Experts of a small language model: vocabulary 2048, 64 GeGLU neurons an expert.
Below are experts of layer 2 (counted from 0) of a mixture-of-experts language model. Rows are named router (the router's row for the expert), gate (a neuron's input weights, with its number), up (a neuron's input weights, with its number), down (a neuron's output weights, with its number) and show model dimensions 80-159. Each number is 128 + 24 x the weight over its row's rms, rounded and kept within 0 to 255. Numbers have three digits each.
After each expert's rows: "gets" lists some tokens that make up at least twice as much of what it gets as of all text. This comes from a sample of Wikipedia text that the model never trained on. Tokens count by the router's weight.

# expert 17
router:147102185119142094136128122130123142094120115160146117098099136153150143110137118140093092094144133147156101160112163120099119128119148143152181129150128139150122148109161117119117068127119124154171090129157126140169157115144139141104172092
gate0:141150127121090098103130120130134127128170168116124115139121151147144081165106127118123113061114117136145141095150130140128152122146118086081107128120134139163146123157141088185161135173135117159076097107143150132189093120143097118130114122
up0:146125101139142130114117085096135113131108141144125164130143156133063176155126120117152093134139142149121133139109165111140129159095164109084115057140099113128106129142081160096172157135093157124109153162119150147089130135060091131155144123
down0:119106144120137108181137144160108064121130134109142163096160127141143128120153146161127155092097164134133127098084125139063117151162160124145096125146117164123107144156112150141091113101133142145087188135136119137112130090148125165089106147
gets: "ir", "ner", "tic", "ial", "ular", "ual"

# expert 51
router:138151140125147119117132123111139149115128148080097154133166060144117134145128166147086122126119170135148143121131167147135140121116105127143152112142142128104120133129164106113135159161078128155139159113151130148103121110123092136138109115
gate0:115130135095071113124143108115110143147122190083148115147096113167140129119122158134136068090086132109106138113069164085144082102107098079121139184113123112150096063146123129169163112144126165160128107152135117133147116112143143100155122108
up0:109115126126121166101166102136110155085130118078099113136166143136118122111114147130141129135105098126109137102139190074130135167151087110123159138122103151122146141108113135140137138121140121147152156114140084131124137138080103089137121101
down0:132136115132106183141103118123151178161124144081165134088133128112099169105146156101140138108129136123125154157114094148155174118094131161142117132142178108126114134129152158057151103153118094107159117136150111121101176126147122150140127083
gets: "d", "el", "ton", "gh", "ad", "l"

# expert 59
router:118131119083117122098132098086117140107147104092140130145132162140168131166158140130134130146154120066114145106151124125111154161122109121166164159069134146113114082122128103134129110138102124116171135081153087137111149158130144136121106121
gate0:128152122102131118095093139155131107108121141105119080160091110136141124155153167114145100094152122164129149157150122176175091140095136080149137036116118149093161094124148118131119149088123116098126093114133097123111129132180120135119126088
up0:099116174138117173114097070096099091121142130164128114148124115147154183119150129121129145135153153106134108129160146097100152104143096143129123123146111143148129102151108132138126130167109131095122099130120152107156131079102159147142140151
down0:138134081108132130128142169148159121103127125125099125125139125127150108126122164137113140106133121132108137126114137139176078146101188158141145070139135153128091109144121096125127113078125135091139108120108134126138120136137147148131115141
gets: "es", "s", "ations", " Y", " Wal", "ies"

# expert 56
router:144188173145129140176126137101141143135146120149150119147138119079107104156132104092100105141082074126129124134136092114127132111119147170089063118112139126143147095115145132115100109115146148127166106145135124153103147108157127106138151121
gate0:116161149093135182159135157139153102131141133123036132100135112096155117153148146109070124108098096119147132124159148089083137165140126108110129160121142152128117120108151136133122155104143129162135140093124091113153119093173131113152071123
up0:116135173121141119112126107170153115154099134147124099137132114162108098122093127133097150110128133143116131118098126115115161139138120156103142179131134118148134143107175082158077139123067173120123139073137076150116147148136192141128132140
down0:106125133136161104120110135127088149131092072115153145129154102150108114140118157134112134139100097142188112108085128093157112138154133141157102092127130122170189125110140134104071114092114121131129159119129158128145110152138115159104161085
gets: "er", "ers", "é", "á", "í", " engine"

# expert 99
router:108089181113123130122090106139122152117159103054182100145145102114126106142133129120158141133147140084153143126167112110104151126114123124124173144149103128126107104116128102142111093165115154157098150092145157128081139119119102095181140130
gate0:120122150100109111099134157144158110133132180110130115144095143146123109109109097174136138101110150139124108108117154157142110156139139121116124137153169185134119138158140221143163162115140128068091146155131069145114172120152131134115119150
up0:077141106159134149142110116116108132166161193128149152142145129162124159145149148175180103117098123125087120119100155115134083124103122120161128093130147132116103100129130151111162103131147103139122140100137115164156082101139105139137086153
down0:109152079125158119105111145167064126133138147119137126131173154121169132144117130093095134141153108135092148103199140111154122118146083105148130139100122121158155101123125142160125124096171125109116146131126125152093136134178111139118091164
gets: " C", " E", "C", " c", " D", " P"

# expert 64
router:136126154143108132183151139125127155073144133130133091085146145101128118142142145096128145111111155100139116132101152094152128111130156087117132172164152136107113100136102158161093103146151167146119166158119115103095115109139144089142128125
gate0:141123095158146165173128140158143200119127171100129101098149097068151126113137133161113112087114163124097119153136122144135149119089092149176128133109103109111101136131098141133137108116142158113124152091143150099107156176077149123121117162
up0:147122124145144138105132120169096131129083157173165145170120163146131098128153129079100134137152168124160155118130162126170129133150112124121153190176121111147135127099147141120179154128079138151140093112134092136120082107136141135082158118
down0:114111119130147124095100129125115153127149149124138117122111153098157165130123108109120125132110131138162136121173079173117115112150119153123138123107093154183109101120103137111140132132108096107141102143127096137145125198068104148081156124
gets: "2", "1", "3", "4", "5", "6"

# expert 44
router:129127085098101144143082106128097145159127155143114124102185140144135103124130146132112121113135082109126128132128147142118111121135110170110100096169092132155098098069170137105178106104111103126173145130148117134155143085117154111117123138
gate0:150134106098162103119095099149109145167119168127117121140164146113103093133129128147081134168161126161092137170092130142124183138131107127131122119156116113099092122181104125103099171076155116129100143113116122118156100097069095113125111112
up0:117138114128105134150121099088106123143124136170080165135142114132123081170123075131136133142155173154122156124130070094119133150155124108113155122171100106105125113106106154123150115094162124096143175135149103142121121104124136144107117163
down0:118089070154108176111185108121095137162119156135145139162128125109140088157181147109087114150133152137149123093148138127105146140098138094116089107128131104131133160133167107102112108086091119110146139136128136110150144136124147134172116107
gets: " of", " for", "if", " about"

# expert 91
router:163121145129132180128154137141098144142159087106116115103126152111149097140121112127157128150126134140125101160085160129102110108080105097157148143104163119123152113128110111128143132119108096093131086116103128120184174141145140123073158108
gate0:149113110122080121159172175123165092122086146119114127148125133091158095149151134156124138147127123125113161121148117120118183108158128152187102128132140130094158127130130155128132114130118103173148136129064135100143134171118087113103121148
up0:119134171129118094133149161145139146093137118104129146160146146150129072099121120157116098157128145133110101102091152128093115087167164113092148156142122120098111154113089156091179115141136106152163110163137125175169122104118126121120135143
down0:137107113116146141115107135063101147094131093146167118127135122137115143110111128114091163114150135168118141115109120133148144127123135119170135180131148108161082126137145150131097137103158148109172142065150111151143148091116162144166160133
gets: " |", " which", ";", "\n", " $", "\\"

# expert 84
router:090134136138112116137166131143067144101139152103134150145154168127160112116106146094107121148145137129106104099122132134128157095103174109101140083069155174148144135155125127082156176178128127119071149114114136092172152148118103117167114124
gate0:114147141155159133109136170099140125127118137141145084109132130107082121105138111149172132145160118145105140169126105120126166120094105090130154081125120141149098141142113124136136143142154105117154161107171105107158144156135087089172125109
up0:113152123110114094113123155121109125111134139155139119124153130146094154142125100140117135169147182152122118168131122078130177100132148169146154103154104153131144128154145131118141209109127134144156138120120114145133139043126109119156114133
down0:141138119090120111118116132105126155140136113186128135088148158105170093152127132189123144154141116092116143135126150132123097142117142131116159109077077136145161087168145118142121108147095086169131137114116130089125115152077112106137084146
gets: "min", " se", " Ch", " Mi", "par", "em"

# expert 7
router:142116081155143130151124101155084143142095117138145095133116131142133116169089164132120153130117112122106133118107125160117150146109104138129119187117129107101149079155127126144156139112153088156152149141140126130157119126110135121127113129
gate0:106119155085140109160097092136121092149105127132151106112159110123086115122145123154099107166127135077114137117125119107102119099145108140173102135123107136099100103163105183113117102132134159142126150121192081120169131120125140150099086163
up0:128112127132158093119163138127137114158181120119152152140115159124164128148133150124156128106167132082107132050194139139146124170155123148094123177092151119104120111116119098144108089161123111095156126160140126156148095130116169121156163148
down0:161116145124138160160116122127123154118142155136181122083114105119162160140134145120162093161081112110139091161110102171086171113129136121143163116087140160133093116128113135136112118149104121142123119131089126138131136131137102096126137117
gets: "ment", " National", " University", " State", " area", "arch"

# expert 50
router:132142099111087104139116097156119107098154146097081135172124137108155098120166132109135103148164080160106125091119112150110096176124095123111130145150160119156092103126156134139139169099106130157152186107111139153149116117137145130146098129
gate0:089115171120106097092129140128101137107142165133110100168184117185101128119144136141137137150108160077118111154150132080113104097101119127154145107169092136140088120117102115127130166068130146145115109112105161127086140151077144125182117091
up0:149123138142123113152145148094159147104148182126140104137150128096116114141116061129135119106143085076051123117154121117137163103108124179131122145109115134121112128154139108148138138157084126133146136153156106140112124140126109135126126138
down0:143110143117118121127132186096173084108109102172143138168104117156142107129146159099119134137135145170106103135130124119081135128061116094122109103103184114126152098120147112126133145123088141162131162123117141129144097160118094132133161114
gets: "e", "ke", "go", "ee", " Pe", "a"

# expert 100
router:101115088110136126106177137141098125115143159102118165074161142086113120147122108114118111129163142117092129149147129161109096132123156136113144098157102167083165127136133108120117100107123137128137122123094159110113131087144088148126144077
gate0:124131097118114133155109161125107113093145120093158163089130124120089135128105125129091120140108155140100147142149128128158116150104085106123120150123174138117157154074109107143130149118144123097149136080129142170101052112182116135140128106
up0:156118146120120158139122139121117104142108152150094098150127126159128057142171149159117117085124098127093174124125152142123101117144189112142156107108104118108126122118155131146145135127143126139094156136176137119123155129137175132171098111
down0:123148157129085134120113139127132149142158150124128103128134126129148161101130077126119112120110113127070123092125104099131173144123106104132131132174125137127134138144111126112130134116121148100113130164124101157079180108148119158150126131
gets: " W", " S", "W", " N", " L", "N"

# expert 22
router:133129136152103161067103144117138103113095172144118085092156114133154131105153136148151160089112134092129134105164149140161163110156135137161118141153134128161156164112108104109148147136109169108136134149160153179097130113162081146148109129
gate0:131129092102129146131156111151157148120134133107128160148137136098133162160081156176143184054147103116129151127157093091166168095130129136117132145137140069114130102152111089106089170132135118133152133104169135142113148134134112157128135130
up0:093109140140118105176142152191106110120143120175184093134111150101146122114129128054150119167133115122100142157128127126085076140117084138172112141069137111160137118114126113153098125125142131137117092133180145132141107167130139197124105118
down0:081136137112110102146119125126115144121094091153148119114157117097114151107139125116120140105137128130118159192143120157132141113089079142140149156124098143167099109112100151118110144125176151128178096074141100110108121136156149098107154160
gets: "s", "ex", "ab"

# expert 111
router:129105153143132108176180123095087121088129106098121119129128146167112153177126151108160155152122156142144120090115101132169133128123061094193151130137142128111158093117182118150149097155159136081113106157134133120110157144122114140154123140
gate0:058166139107116109153125134128072129096106141097136128104112152113123127136128163119169126129123126131126143126097165146120138115160136114144168090129151082158119110081142152154103158147190121104155101143154140169073171128107127103141130093
up0:125138111118118122120150109097120157136172128112120105134118123111141112119123102137120138129127148143153109135135119140103171167108159117117113131104099166106078167134110109055121133079090093173087103133089148149094136124141159134142117129
down0:118128126144151169144152122117139121102128166140117159132121117101150101092122122139124150179096116061072114095128124096150151151188100075152125116141135146107143167120108094114135151163124124111119142153114160153090154115160132174159114137
gets: "\n", "que", "gue", "gu", " co", "qui"

# expert 89
router:139092124108087187160096132110086155108114145073126154134126158151144117154146170101165109125130129127099157118143151179137137153134108141114111120142094118172138155127109116100110094125157126092110106160137118112127132145114143142124157173
gate0:152168179108109124114121093118108080089092134083120121144162108145142130159142104097128117125146112071117133116146118118102133116181098142121107129095146115121129140147116122137123130148134125157143086128117088189116130107149178129130117161
up0:112116163115139121134107111116117121153103137141135148123128125082137136126130108149148128110129149131157146140125095125169128101124144152104138084093078076134160130107152141128169109144129128127133125153115121125122118092107168164128151168
down0:172104135137102124127142125125118156108123171104155143150104083124090108168141134124144136152163171126158087100121171118100152177126134118132113122113160084145128115136154127109125109114141135173126122093101163138136127136115165152121153130
gets: " de", " to", " De", "de", " di", " Di"

# expert 90
router:072157135172103114124113136122131082115131170104137104116155055141163136153112130181145098136108146133112133110111115155129130127129160147124120129116126080118117118142099176138142197153117152124097148100187158185157134151164124150116135160
gate0:100148174149157136095136152117119102148131139112134172138144131126165096129102117120094092152169180145114152106153098164128134163144128133120139116142117112146152117110133137090111116141157136131131114134095117117101138084164159146148095160
up0:147127130142165137148111149153132111101121134130140130114154122093140110145096167148137128051167127121140124113136175139107093108176133101129098106119126153099141133116105153086103116150100147132114145153096134136150134104130153135080098188
down0:115123082107146171156122123143156138073166109077119110115143101145131147081127136118116141105155140111125136165173122115135099153088125133135080123148117108159167128124132146135121093120157171119130117107124176135208109139141130157119153136
gets: "ed", "us", "ted", "pt", "ing", "red"

# expert 54
router:144104131143071110136138090172150127114136142138124117087135134097153130104187113162107139123124150144089086117128099144133142095126128162132158171125137129109102146152142166149128133102173091115168134120087108119123145154095139173101140092
gate0:101136122154152129116090109140147130144130148107102127132132080095139121131114148122125141098160166098122090119094102134159118075141104148093173149152120099109106100119170141112147106130165098121181113125128136146113138149093124136165133172
up0:131117086116127156134112091085141115154135121086147134142153094132090089108124119144138088128162127098101143134088109088169127140113112157151128136154163100133112105139152118118115150121157127127131114087131154151195150120167093125168157111
down0:150114158119146144112127121113148092138150085142116105130106102097160142113139145132133145123117125139133143094100151092113153129136104140140125162158138134171087117132137179125076126113104129146097112117137157139175058100117097124112143109
gets: "ting", " but", "dge", "king", "gg", "tch"

# expert 126
router:138086099136114113111109124167109122060137117104141175097099140178113090111167146134084103101108126124082114145119102124139133138119090126177153113110164115100107100129148149156082106126097112120141138084135122153139118119114151085109152111
gate0:106135108138110138165123114174146107135125165134159111121131113158130113107127111137121175124114156158122160150062154134132107162132126081115143197114138117142103122115141133133154108123128067105124138093186131128164130112148112076148136134
up0:135159085114097084134166144130110118126110129104151086151119097148138107128139148135125161116132145098124125129143113127154130149128089177117123122156108089118155126110158142139079098157076157107131102166147098130114133147128122156094153098
down0:164135138121120147173160114123096160110074114136111143125099168140121161135124117091121118161131137121125126155136104122123116118121162109140166116112095116147134123154114147135155109118082059156157100101096133116090157147110120115087115141
gets: "ate", "ated", "ation", "ical", "ative", "ed"

# expert 57
router:075118094097149111118100100102143117101157109125164123100115131151177093091166124132103130138109098143130111087124136153129121099112163142139084127130112134116144139090157109117128103105109172134107101118115124107139064103134134133110135123
gate0:147150166136147123125140139105122125119097114121126153159120101120113123083171129117104139039146144076117140077091148138119124128090107134128104116098096123131098103125103112204117159181112140123122126157175128142137141126120160177127129103
up0:113084153172137103111153155115118155179143120131040113178119148137101140111117133086120112139146133100080129135108163079112101135095115121154150170136115157134141146101134072133139138122120173128126119124136115139141127130136159129116113090
down0:176107166098124095103158133123136124143148119151101138121105153143108114144120132131157126120114169131149132145158156122126157082113120183141155173142153129134107104114103138167117099108149146145126138170099123124117159158146177141145155078
gets: " as", " in", " In", " or", "In", " As"

# expert 19
router:150135123137138132167113192105100124099149090099096140190086099172165132146106129142147081121148077106135138106118113117163122114132156156117133149170127156138120169083140120147142133084132106127092154147123128103151146132121141169094163164
gate0:144166130132158104107135123163159180117135092118154124118103130105083125135083078144175163088121111138110139118143144169087150107132097142118108134139136139083108131128112116110140108169148119122163109186147099124155129142114097068125124153
up0:133137133141130128088075137127150121123136090126138094127107144121075173135103101144180139134099107088151142112144100162138150116205105155101146110134121143143095165084170139107120133065099138130124115115142118131130131155105115160135146146
down0:084152129114069143111153123127092142125106121143150151092126177144117154136139105111182066162158143138146107154110125193161103093125123121106159071143147136110138132095112116122157121143094125095133095109138151123134121134125090166144121110
gets: "u", "ul", " |", " =", "us", " Su"

# expert 47
router:156117148127106103125078088111092091135112098128099111129149106105118141136084135159150159109147157111104163140098118151097154106129131091168128111122084094129140105110133129133117115116121158105136161112115136146112138125092174110108166113
gate0:126151150139127107105100162153167106112149119153073112087091135168174134093120120088123114091108125122168144160083150129122156138106138141126166149167150091152146141092080167108153128151127134161090117138136146142141149155161129100160153141
up0:108149095130152117136108110107132122133131141118073104101134105134087151096155105104100149146108136154110118166180138121095128168140139082140136120141135126137141116154145123129139112110084114118133133124078128146068103111131154087118122157
down0:138115159114118080138150087133107166127130140105123126129103108119156126179127104117166149102153126132145159127148079145143142098105157142163191129146100141145176134190124119107104116138137126085115123094141122152117122148098116123128113159
gets: "ence", "ent", "tor", "od", "red", " its"

# expert 75
router:106120108102105140146137121118119127087152121164124075121130155134113109117096108108169112137125114085177110107137124110117102140179098133129120117109159139118153105144140119148157119159116148147113166164120076108135132175109140157101102117
gate0:132158070091052109130119093104125151167115135161115117104152149163134064104091142129162115117156139104151162151134134117133104136135102129148144136098138147123118114152145084138108143155150166118177116116118137129137124108114074109139105101
up0:139149141136126133087124133080157166191130163125136102098149125148143128119101129151149162087135149153126111136170133153130084131132156120165137082156177105148151136125140139143112100144122103131140114155120111120139148113103125128084144152
down0:129135115124118169140130124088150133124163146109103082097128124108104124153126107102149140142157078179134131124160131112115139161085157088140124122061162140131136136124149146114130089130135149101093155139156086165114113170103120125139119126
gets: "op", " ", " p", " pro", " P", " Pro"

# expert 8
router:156148159142089133093151081165141113139124124131173098138164129149143146120146147104130156106128153133124119121143135092111122165103144170122124160099104122106127092129139100112109126137168129112111107145120136107166147155126135132124123108
gate0:121105128130116134142100136121145113145117169119151100137104163142146126164132133109098122097186082113218099205116158100134093136091128105135141135176130131132145130131154156121164109106130108119144093111145138146127082114111129122135149133
up0:139147127158096085134120098099147116170174172165104118116082161153113114112114111130159116134186127150144148157126110160095143212117143127118099165113121145074138108145123105155151118130148117127124101116084101086119131115138115114126136150
down0:134129145129153133133132155128148090119156143144152124106138148098158158123144113148162134146147111160159089119149131132110104117131175089162116103129133151123130067136139151133142130175175107117152133166129091103143076128124152147137184137
gets: "\n", "'", "ster", " 2", " ma", " vi"

# expert 112
router:132123130144137134136127134133084157104126104133116176079099141145136100142109131130107108072177134160099135184130156100112123164122122166079135144129158140178141077152144106155129089074131090142117124121118138129113123149104099134133077153
gate0:102116109114159124097151132166159149130097150115140143154143140168161126139119156146116172108134112124094186160136130131124102130141081103086141161160138130117097102142137119185112138141143149164131117126120120133130096108122129138097115134
up0:139108157137158102131111133165151150145128129155115118137138114173158126125125139106180171065164152128134087120115139121086099123119085122124107130159135109130122131135144119155139176112134117095140127177125108150140093137142118132138096106
down0:147091115146096155166173118130154100140133140136052144098154136151128138162099142158118093112098149157122144120126124150122096162107111142094149141138145140121108133163118161150117150112105138133134133141110146097078155128132146119162127139
gets: "ar", "at", "ary", "art", "ay", "al"

# expert 86
router:114163122113097127126105126157170131155123131138095102143169129146101137082182157118134111139112088151138143099112093157129116142146154106143100126156144126116088132088105132170123111106105122143101132128152142155128094109150131131132100108
gate0:124134098123115101121096148074120081124135112089129150115137101151125133128155175116126138134127127106118090092160135146142131111163129110131096150104113140115149117135122169130126087130133164105153098123128141100118118143115186201119127094
up0:143140109133119171129158128139137130153128100125133152124099112092136127127183144163121167146106158142101130168131143128121127109153118102142145082104155087126114104105103146127169150109128141137153155108086126097066170126104129128137115102
down0:087147139116137159099135120118098097144124096106103159169165149120120141143120158134160141083132107146158141108082140126102122111149139169104124119114104099143116159100087143150101096131081146130149131111110170143161112098099161167165098141
gets: " in", " on", " at", " out", "born", " during"

# expert 107
router:152084096094153104101132148117205151161111094107149147146078133113107132102094125122111124137129167124124124085150173082158158171098143128142129083107115143128116145096170095134110119112136119130144130090134119123130130096116118114189177101
gate0:147119164133123124104140125121132095117142104082132091119110090147092137146162126117138099073171092129136135126121132148132117152116103170125100132104149111178111076138119128153163125144178127143133126137108132123122113106155117115123131139
up0:109134146137110161130133109151121120093150121127126078176109122169139090082147124104142115143110147121137112102135129083086120143079116104110144179123137155087094117143107108111139106163140112108176125162175104157074152124107153117096115169
down0:178113161135103102149105129113140152165158115160127103142124081134124128117108118133137127118141142175111128126157081163113107159166095130164159147097123112113151139146124129135116111140127120153136129153094149123098094130097093130199173092
gets: "l", "\n", "ry", "lin", "ll", "r"

# expert 71
router:130128105112105103107154131129193109133110123131153152073151155160125179146111124118175078141111138116079066115141157147123093144137105122101172108086098126127114080125142100143147127141142132138114098152103186104104143140129112105111151123
gate0:115128092141152131109068158174151109116111153147109084151141133089131134150155131138144093134106096119140116130107066145143117107107137090156156099100120136081124155093138127146145131108103116097115129120141145147158173075100124113155129145
up0:141113101112121145155153149125110152145124112106177186102108128099161116112106114102115153110141167130115180134143133120120111155128137157156134157164161147147139101169105127123153134152132123148132149108145123114136158112108069099106101123
down0:139112159130149100115108107094091106114121134120121157141117204087139148148146178144089118154143116126145146143130142113119144105137128088114092156143120151167139127155124148156145131123118136121103091140146105130166123131140127159173108148
gets: " ", " st", " w", " h", " do", " dis"

# expert 39
router:124124149079150127096155099076153134157130119128097104106112128127137087125159102113104102118104169141159151122161120094120158106101123117115120110127156165099111134150135140122089160172128151102160121107106144106104146132107150099107154104
gate0:097161149117129133119134108100129099100050174122114179111102138101126133146136137117123108138143167114098105126097116137164128189117181167151121138100157083131134139136154135115151127099178112095121169161136109073143133091133169112121134124
up0:096105170134100123091128141105125138107157148117119124151152133142124159130090157124149137124131128113138113154138116082138134133126135118127130132156142147134120144109148122153128132151168081134139168113164143111100122188143147130126163108
down0:154139151120138166134126127132114144082110162119122124165154091125130164174120107134170085149102115192127149090163135182145116102153139113147128201098116097174131138113100103120134116133127154122074119129159137101127119143146122160136149113
gets: " L", " R", " Car", " John", " J", " American"

# expert 62
router:144102163158154102105162111146105156111175141114097149140158149151160144139148126129167098149124123138113130120092138121107128134131115123141158165145158171145131133160133109128169113171079156144114162152116080091154159106094162129081146117
gate0:100153114130113103123097126112117133098137143149096123118142120117113109136191118145114139147127181130129163121140107110146103110147097103148108152111146142158112111114143195142146107105101122119107103109164145110147192115079120111086132122
up0:111144121131119161119152146118194155097122123102122119151120137121120128176145119131168167124122101153120111090135101147096161153106158100097107101146091140123130121073116160141110139087133150108124158115123112117132184113132131157106125096
down0:121151112145096116108151100116128113130100120088123148181144107132167133141155083140097121112177153118085130100130143146095160163118122109123126151106148098101118096135148085163112105089138160123128109142135087149158128119114118132162142159
gets: " ", ".", "cho", "ot", "rt", ";"

# expert 69
router:141111140118131106144171122091108151094150111101115129102115151159119128134107123101149112150119148143118109157124172115094123126090109109126122133100128153099149122165117117092133101133124113141118157153083146088166169114084157181109160098
gate0:132127133101158147148115163145127125129145147125104123127156119116134131143126125180155140125166110123093166118131124097120163122130160123127133159120103128119118147141074107148151123088139155142125098123136173120152122128126121105114143153
up0:173107112111150145142120126087130137155103174149112145135143142129104113156160143173167154195110116112134127149135127069096175156091133144120141103114145141142097142135143146129141121123167141151156149149129158120147154091069099114144168106
down0:168080114111115102146114136115107160168108130128125141105151158196088160107168102104130175111089150124137154099134102119108130153120114137118111125107085148148124146099138126129097102100176137136126129147135116116127118117154120129162133135
gets: " of", " |", ":", ".", " to", ";"

# expert 77
router:162134137144154138105151136137098128091131135133073134117144142163100127137169146149145174127121138170130120143154107179109100143110176124107130097118173118107119097112124144100153111160112107156125116097154176154141146158130125162125111166
gate0:124139155131107080146088148164097115134102103168134155128128112139115094105161123122164109089144133117124166097093127107130141111136167095120116163062113134161151117132102173129093154124131143115106140102173137171154110154124104129157171125
up0:151136119083111142141126078135131168139140171111149133123145143105145150118111125171134130120137150091134103153141143107171135140138075128123150128135168119152133181077134123144115127151161095131171120153110103089131124116118118134111140173
down0:129145149098118140162106101143123152050153115110109121158170114138123127133124140179135126146100156136114102099124135146149100147097099119136131099114112140123116112135089116132121116109150132101131120139103108141098154150140113182119125131
gets: "am", " d", " D", "E", "d", "ev"

# expert 3
router:115181123122149116147154089167139126130117120129135187160122134142104128128177124112138093128171160153107153136145117116118163096136088147171115133129141162131131162127108138120144167099122116087131100144126095103146151112129127135128161126
gate0:156146140130106132135096098137162084102142150076120160164139121139104116119101175127135134101154110115186135138115135141181138146135116164116151159079112109138134126104138132137134097146157112129133137138134110143105133115158092109084134139
up0:154079133120151113146152144124088120182114141156116151130151132137137134119151179161093125098131106160141060126118128144136122098101094114147091149098149089126118145113104131120154153145150139117150096168169118099128106096120133149180167131
down0:112173115114138107156094167141111094128085115147138128134107136113112142144090152137172143134111124132077131142139104101109154093137193119126135090102120178147165130135142064088156154100139165092119094110119131161125171165138131156112168133
gets: " one", " two", " Pla", " no", " team", " all"

# expert 31
router:121130134106123150153141114192113147137156171161097125104124134162116106138141135111132143147124134152137130141134132104101141084118164147143081133145104126113148139111161141112176106128136144121118105158124141130132081110157099118179156123
gate0:158098106160058105189129162167172144132113159148131097154142111151127090104152094115120114102141126115164106143140092106126126102122156143109171114126186108154161105133129130143095106148142125162103155114100090136105097091131154168133127125
up0:121130128109119132108143098123095140094105153124143113123132126147079134134119132165146110137113119146122142101145159125140134173103113118143118104114107159131105122125100108124136120131140121112094146164154143097129066118132163124171125193
down0:170168103121150121141137125125130094158133103142107081088133162125138122125147111135153130136096096140130148131133151153149090116154138072106093149119177147105137127139117193147124123116146097146121111132138123105102128159109098087121111129
gets: "T", "S", "I", "D", "E", "A"

# expert 85
router:084122124140102099096137146123133107112140101127149096095107138156162122124131098137091094137115115137125141124104140092133119148122154105108119140145142091145100109115157106118090127087143143122092139140120123143052111124080110147128131139
gate0:130129114147124147085135184135115127138162082139129153119099123139147112152110121097153076144102090112143135123164117096091119112126110184118143145137103138103129125089107124107144113129139108103105130143094155181101139106122103110119074143
up0:086126138110153102124104183067168101114127113147137105137101129110131122113124127110143137144157167119122163133123116136105135132094121104095168152134123167159148137090094139112107079129143133151099088123096126126152133115093096174121089127
down0:113134136109143134081080122122130147120139136144177111162118191165141156126120143106100122135110146124156105133099147190089109112131129122137096112123122115120143141170151113163143150111093129130146166113082115117094160149083103113105144115
gets: " to", "ly", "ally", "ber", " back", "mp"

# expert 41
router:180134130132157075162114143123102137163100110167118112111132125104085126115133119141089170154100108095169121139183164137125146146101145097132150143164092149124149096166149114093119090186126120137134136150149113114124162110164101124100091135
gate0:068128149094170115172075096128130165138147166109123124142150106127190142113165140113133126078147154151110144151120178124107117136173094111144107121150123142112159141138138132100137136159164102122164151092140139178156076100132112134144133107
up0:141099088103139127129162141146166103132143135177130095171115085132097161130163133143179147137107169182123084108124112163169147166114103126127155099142115144153137142128128117132132140144111112114086125103098148134111075160176127117178156100
down0:113130086098132135154149201136121115128134123137133131135108132118132150155121147108160159145185147118153138106155105158124118180123101149135153104145115134113116136103088154150132133134115118166184120125120159108117142081156171132158107130
gets: "r", "nd", "ance", " Re", " Me", " Sp"

# expert 110
router:142122169090125065113150145133129119115148121108163135076126154112120109118131109100111091143129148163117114131111152115097158164117085134141092152142120106136161083138143148116135090144108151116124153152082142097092169117139125161124159122
gate0:126129141160111144101108118090117154123128162096166131125155106153150093132140172147147112115130139149151117132099144128123123141134128172109141144146091142111122129091121157105116179136116168127104090161159134168110104160176122166110159148
up0:153126142083153130142095102135137190115151101152144142160115164136146165115153132151095168091154111129119102102161127136106161100153131150127135126161135157192166146114129147110121126155145120152139096179149140189105115134106144100148133123
down0:116138114122125081120148126134169121096122105130122157158080092136118125123190133155134171109120156135088136125131123124110179161118165151117176141132143080111139129120122135120111130155160117136107144125146120164138153136152103102081133129
gets: " on", " to", " E", " On", "On", " 22"

# expert 82
router:145145116125146115140140121120142100167086126171132108082130144134096079130116129092158087165154154102159113142167096124125138110111126128116137124151088106159152118136151151130131148127155113134161122086100091087153112132074164115120107124
gate0:093133076108111148128098138132159124124105145121095145103093146153091114130137150114158112118137165118142112146117127132136145085147142112124100168161125129142112100092156154179150105134097158151141132111124143143138084132135123142110119114
up0:128110147113147134133117145130122130107112097136163101117137131102148083143141137142107141116196112152122136088093128128119153145128211163128129114075153157122122163168110154138116140130119138133134142117114108169117125125118108112130107160
down0:142161134125101122139109118126128134122160146131122058140142110133138102146128152150148142133126124133108113137116116115171132124173107139167101170148179158142085134098132121095131132075127165157100145190111146153098103117149142142116101097
gets: " The", " V", " Go", " work", " new", " Com"